Experts of a small language model.
Experts: 32 SwiGLU neurons an expert, a softmax router.
Below are experts of layer 2 (counted from 0) of a mixture-of-experts language model. Rows are named gate (a neuron's input weights, with its number), up (a neuron's input weights, with its number) and show model dimensions 0-127. Each number is 200 + 40 x the weight over its row's rms, rounded and kept within 0 to 999.
Before each expert's rows: a language model's description of what the expert responds to. This comes from a sample of Wikipedia text that the model never trained on.

# expert 44
It responds to: Field labels and markup in infoboxes and tables: |---|---|, "classification", "Population", "-" list bullets, and "ership" in "Ownership".
gate0,231,244,239,208,207,246,293,165,205,137,237,255,147,215,112,209,173,161,171,150,257,213,276,164,202,245,198,224,121,193,219,192,271,131,168,268,184,148,128,231,155,201,179,195,224,176,235,166,193,230,225,180,163,195,230,184,233,187,167,223,139,90,253,158,272,260,149,187,193,162,246,223,241,201,218,266,231,236,161,209,262,199,177,184,177,151,179,134,206,165,160,273,213,185,180,176,158,196,115,201,191,233,282,193,194,194,167,189,189,232,233,158,225,221,178,181,185,223,235,161,231,229,171,259,189,190,165,156
up0,188,221,184,220,167,266,261,164,208,155,188,222,195,196,149,166,267,158,221,216,203,231,249,248,221,110,222,289,181,241,233,206,275,136,194,228,199,208,137,221,222,155,135,196,219,213,156,179,214,174,210,176,222,226,198,241,284,289,193,152,165,251,141,215,187,280,197,164,207,196,180,245,222,148,245,234,209,124,197,181,260,221,213,205,188,171,201,190,186,165,152,200,181,222,225,185,269,201,120,204,177,177,278,143,164,243,189,113,163,257,230,203,211,167,190,215,173,226,316,134,189,248,198,172,211,251,179,234

# expert 63
It responds to: The word "and" joining phrases, the repeated 001 inside catalog and ID numbers, and raw bytes of non-Latin script like Arabic or Japanese.
gate0,304,203,209,194,169,204,192,122,230,238,155,217,209,241,197,272,170,211,282,228,229,208,314,192,263,232,121,242,124,193,219,193,237,121,209,249,206,218,247,219,233,170,229,168,132,142,184,206,177,226,160,259,210,201,243,149,209,172,164,211,196,127,214,203,142,149,190,237,210,204,193,247,160,134,220,216,220,236,208,220,223,233,161,192,220,217,169,178,144,149,159,305,166,172,176,285,179,125,188,215,167,170,231,205,187,126,219,207,230,200,195,265,207,237,187,202,245,147,236,235,200,228,207,227,257,167,199,239
up0,142,212,229,184,137,232,209,276,231,173,179,247,222,285,159,213,207,188,183,221,189,239,103,214,171,221,233,198,220,207,216,201,192,281,196,238,148,174,222,208,199,180,202,191,219,301,236,116,191,233,94,185,194,203,147,196,265,250,237,248,175,179,123,158,244,201,127,173,170,179,236,182,248,180,188,205,261,252,185,187,232,196,164,209,197,147,150,116,266,200,177,151,199,220,202,259,207,268,205,183,202,201,212,260,195,231,179,314,219,131,150,200,149,217,165,220,205,171,184,192,244,145,212,204,194,208,148,147

# expert 13
It responds to: The pipe separator between table cells, plus a few word endings like "by" in "Produced by", mission, code.
gate0,185,143,139,104,118,249,262,226,142,309,192,172,218,165,182,173,183,193,222,181,231,169,210,274,195,205,159,218,188,183,174,200,210,159,201,158,271,196,213,204,249,203,204,226,175,139,184,209,181,224,181,229,229,204,229,163,133,132,204,228,247,210,221,171,209,230,194,186,199,201,223,235,152,139,217,199,215,211,219,204,208,303,198,214,223,126,77,189,118,165,201,208,285,143,210,222,183,210,271,278,249,205,210,157,205,169,129,195,218,148,144,204,272,174,153,180,202,212,211,195,183,213,152,248,257,215,227,229
up0,218,267,230,259,273,221,86,110,217,172,182,244,119,244,223,212,195,186,141,237,190,258,135,172,221,215,226,171,186,173,273,233,207,210,209,241,249,221,222,191,140,210,184,175,164,256,197,198,208,209,227,153,162,185,150,208,229,253,285,191,208,202,164,266,189,154,214,206,206,183,242,209,195,282,142,179,198,166,158,142,121,84,146,159,206,210,292,192,211,164,182,167,196,223,252,243,192,224,137,133,188,208,217,216,190,258,282,208,212,209,221,204,191,167,216,222,203,184,222,186,242,243,246,189,185,215,167,161

# expert 22
It responds to: Year and number pieces (200, 197, 978 in ISBNs, digit groups in tables) and the period or comma ending a clause.
gate1,198,137,182,149,178,284,196,200,177,233,155,202,206,230,168,186,228,150,189,133,244,214,207,269,196,272,180,176,191,199,168,221,210,140,135,229,168,166,213,172,227,157,222,195,174,219,245,165,162,253,196,252,189,280,244,198,180,150,203,249,199,243,237,181,249,163,236,140,175,205,151,261,200,118,240,206,223,150,167,215,179,263,140,267,254,188,179,163,225,123,171,207,171,233,250,273,138,190,257,216,225,220,307,272,146,207,172,199,232,216,140,213,234,181,217,231,156,251,186,186,238,194,238,212,162,269,190,268
up1,244,296,195,257,188,197,230,235,176,178,194,203,193,266,207,234,268,198,187,150,175,232,174,153,165,177,193,153,142,138,209,234,209,193,226,279,219,145,227,257,265,176,249,193,254,209,172,224,165,120,137,253,117,187,190,172,214,197,226,161,267,190,183,234,149,202,104,297,168,213,193,194,215,216,201,227,170,214,180,152,193,241,183,190,216,225,161,239,153,291,180,191,236,233,157,207,155,165,180,130,220,247,121,227,287,247,182,142,246,142,200,203,213,220,170,169,195,211,216,243,224,160,207,214,254,172,135,203

# expert 54
It responds to: Military and official title words such as General, Royal, Air and Army, plus the = that opens a new article heading.
gate0,194,117,206,225,195,194,220,188,218,319,182,212,160,187,185,155,121,184,210,294,164,233,197,200,308,193,151,222,226,139,208,186,114,233,283,124,184,170,231,141,244,193,187,194,164,213,182,177,241,246,207,212,209,164,203,148,266,191,162,195,240,233,194,170,116,189,209,130,248,243,220,206,187,277,219,79,125,215,224,168,199,206,193,224,176,202,183,187,198,173,222,151,137,170,264,235,186,214,213,241,180,174,231,191,174,211,155,193,215,200,238,228,218,141,154,163,227,247,193,167,247,206,194,175,199,240,258,153
up0,157,253,203,206,216,262,230,169,203,246,186,163,139,128,228,243,208,154,227,230,225,231,215,237,260,193,191,264,182,186,170,173,180,147,206,209,178,149,249,291,275,143,224,201,123,274,177,189,167,209,212,220,233,106,198,205,187,137,185,250,235,202,186,209,248,126,192,189,258,224,183,223,130,257,164,176,197,234,217,142,242,197,205,260,215,263,205,221,249,202,202,124,173,160,172,225,181,134,192,195,281,239,256,122,262,230,122,160,252,228,216,194,202,147,193,191,226,279,198,203,208,206,254,170,210,205,187,167

# expert 46
It responds to: Pipe characters and |---|---| separator rows in wiki tables, especially election results, plus word endings like sur-passed, thres-hold.
gate0,262,171,221,223,232,212,222,153,206,204,226,204,224,228,141,187,162,194,202,230,221,167,262,259,201,242,213,123,188,165,227,194,153,159,197,269,235,194,184,192,172,313,278,186,118,189,140,159,203,247,225,220,152,239,196,157,265,220,134,282,211,190,238,200,220,244,269,175,202,166,151,143,191,185,193,192,244,179,199,121,226,205,192,238,195,213,226,163,236,179,229,244,274,272,210,208,131,137,231,173,169,224,227,241,230,250,229,188,181,226,205,197,109,315,217,147,195,205,219,201,189,231,206,190,118,160,240,176
up0,185,303,200,198,132,186,229,300,173,196,136,283,180,204,144,198,189,175,188,182,181,236,149,200,181,189,219,256,215,274,212,236,198,240,189,189,178,150,179,197,186,107,121,167,199,212,215,176,203,194,175,212,205,161,211,220,193,181,115,214,154,174,160,209,186,182,206,276,132,226,290,232,223,221,220,171,159,225,206,219,135,159,175,166,191,230,208,261,174,195,215,155,153,173,173,194,228,189,155,227,202,171,234,184,217,246,203,220,180,124,164,149,335,148,167,218,233,265,218,187,186,100,224,212,170,255,163,175

# expert 52
It responds to: Common nouns like time, point, rate, size, period, risk in math, science and species descriptions, often before of or in.
gate1,246,128,204,217,222,186,239,163,190,196,175,220,177,182,197,190,248,159,192,210,216,185,217,245,232,241,216,145,209,171,152,208,194,146,163,182,234,131,186,200,258,98,183,129,184,107,256,205,278,222,220,155,246,184,220,139,200,243,153,219,237,135,169,211,254,211,130,240,198,158,133,224,131,181,174,236,217,194,222,165,140,192,236,217,234,268,188,100,135,102,153,172,192,105,225,213,246,216,167,172,246,165,225,244,150,221,186,198,225,124,160,265,177,204,187,206,218,188,212,179,165,159,169,173,208,176,212,215
up1,217,234,155,159,218,245,221,193,197,185,250,246,203,216,188,195,207,222,189,252,167,169,212,214,259,284,170,256,168,255,197,154,240,223,257,273,215,302,194,222,238,157,279,156,275,207,161,174,291,195,186,224,156,221,199,212,224,197,159,182,180,164,271,136,238,231,189,194,175,220,224,179,243,163,239,227,159,186,186,251,223,146,248,88,233,143,209,197,196,206,175,152,189,219,225,223,224,161,139,237,193,231,248,188,204,145,236,169,197,195,259,160,253,248,184,128,182,246,243,206,135,154,232,172,133,278,177,236

# expert 16
It responds to: First capital pieces of words (Pre, Tran, Ver, T-extual), month names and numbers in table cells, and opening dollar signs of LaTeX math.
gate0,264,171,194,219,209,303,172,156,228,135,203,212,182,182,182,252,180,217,253,262,217,176,151,226,211,284,184,268,213,262,192,167,201,230,191,138,125,165,191,203,266,222,191,162,241,205,239,150,213,194,243,238,225,211,164,175,329,204,210,182,166,122,222,170,271,163,233,204,183,160,244,205,267,194,228,231,311,212,195,190,148,205,203,185,243,182,236,231,209,142,219,179,205,219,225,207,175,256,132,208,187,156,210,192,178,112,172,184,278,183,206,274,145,261,231,227,162,188,241,219,194,233,227,240,228,207,200,238
up0,270,224,116,188,251,201,251,193,164,206,223,228,210,191,178,155,172,265,145,202,131,251,227,195,224,187,183,210,241,218,207,235,218,175,225,188,230,196,267,170,181,137,233,227,216,229,248,168,224,240,205,218,249,188,194,193,166,170,237,209,181,238,181,138,147,289,94,195,172,202,231,199,148,147,178,182,215,226,230,157,93,138,220,205,187,158,213,142,198,233,228,232,174,185,143,192,217,205,272,216,211,154,205,190,183,285,225,215,209,204,275,198,207,191,187,242,185,249,233,190,149,316,121,264,195,266,178,122

# expert 25
It responds to: Year starts in parentheses (188, 196), plus league, party, act and office nouns like NBA, Party, Act, Judge.
gate0,291,169,226,262,197,197,231,185,101,250,180,184,185,190,213,240,134,201,190,243,173,188,260,216,172,244,210,183,207,196,180,229,274,235,135,258,212,215,192,213,248,188,294,182,219,180,198,139,179,266,123,268,253,220,193,175,196,159,208,222,224,175,216,207,196,186,216,287,232,191,224,213,229,151,178,166,209,213,218,223,141,186,202,201,194,185,120,177,179,232,235,251,210,203,188,292,161,108,200,175,234,239,145,190,230,113,139,215,245,162,148,206,194,222,136,218,270,224,207,226,148,166,236,227,291,236,147,197
up0,210,210,203,160,186,227,253,161,157,194,123,296,208,185,164,240,196,279,195,178,219,204,191,209,274,180,190,232,175,157,206,216,277,217,197,203,220,193,171,233,232,154,167,177,190,191,234,194,158,208,129,156,222,208,204,203,154,223,189,194,207,273,266,207,193,215,152,139,161,238,175,204,124,296,229,184,141,183,186,166,193,197,153,240,184,187,252,220,222,175,191,201,325,235,165,224,182,223,246,251,251,178,227,317,179,223,204,281,177,197,198,274,186,163,252,136,160,252,194,245,256,186,152,180,197,140,208,260

# expert 7
It responds to: Capital letters and abbreviation pieces after pipes, brackets or dashes in tables and lists, like SVO, Jan, Jul, dashes.
gate0,201,182,201,139,133,179,176,186,214,229,160,225,130,224,152,292,200,246,279,211,188,250,213,231,205,235,205,210,243,228,202,246,240,172,212,205,184,182,291,289,238,200,207,126,169,174,177,202,183,194,175,230,160,270,195,178,204,215,233,196,203,194,218,200,228,213,152,190,194,273,175,277,237,141,185,202,301,215,170,240,196,218,168,177,188,163,126,136,218,81,151,221,242,141,180,255,184,217,213,252,242,226,267,219,215,219,189,219,207,238,122,176,262,210,146,179,230,153,242,243,295,198,226,241,213,207,185,190
up0,233,251,144,165,250,147,236,237,153,177,185,273,206,149,228,235,142,218,205,193,243,146,235,223,182,200,182,251,227,164,208,188,210,206,202,160,150,246,175,196,172,233,153,169,203,222,169,89,214,209,174,209,230,236,203,177,232,192,228,256,189,210,175,124,210,168,246,188,210,218,198,171,218,181,154,222,179,316,194,173,213,245,217,116,176,228,311,294,244,238,255,185,218,303,192,201,160,160,204,223,169,195,191,197,159,161,137,152,202,270,280,193,252,184,218,185,164,160,163,219,273,230,221,226,208,246,185,151

# expert 61
It responds to: Single digits and two-digit numbers beginning figures in tables, measurements and dates, like (79.06%), 35–41 cm, June 24.
gate0,273,155,216,171,192,240,154,231,154,204,215,256,144,280,194,271,236,226,214,207,237,188,264,214,177,260,172,199,201,124,130,228,201,203,147,206,195,237,238,199,204,206,207,119,202,217,162,198,170,228,153,223,166,195,227,47,162,128,185,262,129,206,191,230,211,169,233,168,217,192,216,305,225,142,198,162,193,252,158,177,254,219,154,155,196,204,226,144,208,169,206,188,212,185,283,228,141,154,218,235,219,179,230,239,194,221,188,206,229,179,193,170,297,231,196,241,179,129,216,247,223,196,207,207,189,209,206,117
up0,199,200,204,245,182,186,234,207,183,196,215,171,174,158,127,199,191,184,166,217,233,122,190,179,149,196,245,162,222,182,204,187,240,120,191,164,180,229,251,179,181,170,166,147,272,186,263,182,238,216,144,114,220,316,217,174,215,204,288,188,157,193,241,240,172,182,173,226,164,181,309,160,175,236,217,216,275,234,174,170,188,207,210,137,192,147,180,277,212,239,158,197,179,247,224,240,220,204,200,223,216,212,183,142,222,219,248,179,148,166,167,315,215,100,177,113,164,220,180,209,225,158,218,211,249,192,142,226

# expert 36
It responds to: Line breaks right after wiki section headings, plus list dashes and table pipes that open sections, as in == History ==.
gate0,224,190,156,200,214,253,213,183,171,180,177,118,203,158,191,152,208,162,193,184,168,166,228,173,245,189,127,199,204,284,201,173,259,159,144,183,152,163,212,218,188,191,249,209,241,240,198,236,207,213,182,266,220,130,232,111,181,177,288,224,194,239,239,203,228,239,235,197,182,199,70,175,160,199,132,207,164,173,219,175,230,162,214,225,186,209,218,205,176,204,204,172,243,298,141,221,179,194,231,196,213,174,306,198,237,152,188,162,154,242,195,164,213,211,268,112,196,264,151,213,191,139,299,225,258,173,235,197
up0,206,176,202,226,138,172,144,144,154,136,218,267,228,195,173,155,118,184,179,190,127,280,209,131,216,216,168,192,200,160,219,189,176,218,263,210,220,193,260,276,135,207,279,195,202,218,245,224,175,218,201,104,221,189,140,204,198,205,224,175,124,157,205,199,267,191,198,189,219,263,186,159,180,213,251,201,162,155,178,223,200,219,233,145,127,205,228,213,204,273,203,276,189,214,275,211,226,209,143,194,226,215,179,215,205,218,123,192,189,181,168,269,156,130,169,187,169,181,207,225,311,134,148,244,164,167,214,186

# expert 50
It responds to: Line breaks right after ==section headings== in biographies and sports articles, plus heading words like Death or International, and table pipes.
gate0,296,293,201,234,199,259,260,200,240,195,180,193,134,180,231,268,147,250,171,242,240,237,300,141,206,221,162,221,207,169,182,175,157,255,159,175,156,186,174,221,139,187,201,188,189,218,120,157,205,182,241,230,166,235,163,158,218,234,162,239,257,138,220,179,175,173,166,224,160,164,224,206,167,247,204,161,212,124,175,192,189,170,153,142,211,195,155,155,245,217,153,188,208,142,227,201,175,133,218,168,133,190,134,210,155,179,148,172,175,214,114,231,188,265,214,214,189,180,169,208,218,238,132,232,170,252,280,157
up0,275,277,226,201,228,200,147,236,147,157,191,156,166,161,183,196,182,205,169,215,232,252,201,157,181,200,107,208,216,251,232,242,239,156,191,223,203,135,137,164,245,187,139,194,154,192,161,117,184,224,257,217,156,182,281,176,168,234,233,207,185,186,206,246,192,200,155,230,163,173,162,84,150,203,180,192,236,227,129,195,178,177,145,189,155,213,166,209,274,166,159,256,151,203,247,170,204,152,230,216,201,177,170,223,228,230,220,172,223,274,134,196,201,194,224,219,144,282,242,87,208,212,165,227,215,231,217,268

# expert 51
It responds to: Closing parentheses and brackets, and digit pieces in score tables or date ranges, such as 1921), 6–10], and 0002.
gate1,186,216,240,153,221,161,241,185,219,165,213,219,219,201,202,215,198,247,232,224,253,175,189,268,140,178,215,258,181,188,189,313,281,169,183,220,308,240,230,236,204,163,128,112,201,128,243,190,213,176,154,169,188,242,288,154,145,195,175,244,199,162,250,162,233,145,149,227,213,253,228,266,165,111,160,184,223,201,215,210,276,157,235,203,153,235,146,177,210,155,215,212,246,237,169,224,247,224,192,164,258,244,274,214,262,178,180,155,170,142,154,187,222,194,175,246,221,196,166,170,178,173,218,197,152,206,173,202
up1,230,195,166,252,126,180,187,199,158,278,198,267,199,167,164,267,213,118,196,178,210,142,235,224,222,193,243,127,162,186,187,129,186,232,202,231,66,200,231,247,218,268,288,174,242,263,202,198,165,227,250,266,227,161,205,258,188,218,235,189,185,198,201,261,193,270,264,201,241,127,228,130,201,209,197,200,215,162,205,201,150,247,159,201,220,167,228,162,199,169,181,216,190,200,193,191,158,159,179,223,134,152,123,184,139,260,193,258,194,231,209,197,148,245,230,117,175,190,229,221,196,258,154,201,197,225,203,195

# expert 43
It responds to: Two-digit numerals (10 to 22) inside larger numbers, table cells, measurements and dates, like 3167, (217 BC), 16.29.
gate1,222,202,230,142,178,163,225,288,170,213,239,220,143,200,185,218,226,184,200,229,193,134,228,228,219,197,175,180,156,83,245,271,226,171,246,217,145,156,207,217,222,191,222,154,218,187,134,192,257,266,128,277,173,198,177,206,153,154,300,217,182,193,227,193,228,144,152,211,196,152,152,229,152,159,267,180,197,246,181,186,182,185,110,187,108,193,194,232,165,149,219,198,176,218,163,234,202,172,236,232,218,216,210,192,164,134,216,223,194,180,118,230,184,218,170,163,163,174,192,199,180,214,192,220,320,277,247,240
up1,228,136,202,218,204,187,209,189,234,269,106,266,210,185,328,199,235,199,176,223,317,211,187,220,272,238,160,269,179,136,179,193,177,199,157,192,204,201,250,249,144,167,133,182,186,195,170,122,181,183,276,212,188,204,170,258,228,209,209,252,226,211,174,206,223,222,196,222,168,147,126,208,204,258,201,307,231,278,224,183,116,210,172,192,171,137,171,210,193,256,183,169,271,197,285,181,182,190,270,255,181,255,226,239,175,218,182,240,185,183,208,203,176,207,221,220,232,216,218,214,188,214,180,230,177,206,211,239

# expert 19
It responds to: Commas, colons, semicolons and parentheses right after a word in running prose, before and, which, or a list.
gate1,170,174,189,236,106,135,182,203,264,189,265,173,213,140,254,170,203,261,170,125,199,145,212,247,196,219,189,177,143,157,117,240,227,167,173,209,199,241,226,233,205,169,296,159,206,158,175,182,237,241,185,155,181,160,153,171,112,174,266,308,196,159,175,179,167,172,128,249,234,200,160,224,171,147,282,171,153,226,168,201,187,199,244,222,253,160,233,223,210,146,227,191,268,158,245,248,178,122,225,256,151,179,171,200,187,202,171,203,226,238,179,226,222,235,211,246,179,217,153,209,155,161,196,223,173,210,193,155
up1,195,207,206,227,219,131,144,192,252,209,269,140,227,164,214,165,175,184,174,168,196,181,273,294,172,170,194,149,147,230,128,253,198,129,146,233,207,219,179,214,215,217,267,244,205,209,174,248,218,216,215,130,247,155,298,204,100,242,278,233,216,190,189,213,173,172,119,227,211,194,217,229,139,232,286,214,147,205,192,203,161,223,267,179,251,190,217,242,216,134,165,185,272,180,253,185,200,135,222,189,176,163,171,136,163,213,197,158,195,227,179,225,206,169,277,240,196,187,173,228,151,141,202,250,229,176,209,205

# expert 55
It responds to: Initial lowercase fragments of longer words split into pieces, like en(act), bur(ial), st(umpings), pur(ple), and name parts.
gate0,175,194,159,139,95,135,152,209,218,267,172,174,167,187,244,210,237,296,230,261,197,229,199,209,210,189,142,222,151,228,212,159,226,166,230,186,152,184,230,196,260,194,159,188,200,235,120,162,119,260,194,173,170,271,172,138,176,216,223,203,128,213,238,189,211,225,161,155,205,229,212,232,226,217,139,190,195,162,173,200,232,203,150,224,234,217,233,161,157,165,223,236,181,132,262,229,195,190,191,305,208,236,252,293,200,204,223,224,225,203,273,230,154,272,178,251,224,207,197,211,249,131,151,258,173,239,170,222
up0,205,242,195,140,188,214,186,176,199,158,197,141,215,221,291,186,165,218,150,257,222,196,243,129,205,214,219,200,207,246,248,205,200,271,98,166,173,244,210,229,204,178,208,165,219,180,205,125,126,161,262,176,196,220,137,177,142,281,189,263,132,141,215,233,190,235,213,123,255,160,169,174,214,204,214,200,181,142,199,184,229,202,268,216,243,179,216,264,244,266,217,155,209,163,215,153,272,251,211,177,218,212,183,212,221,259,266,205,125,231,179,284,164,200,211,274,248,192,149,235,148,149,176,183,172,185,189,235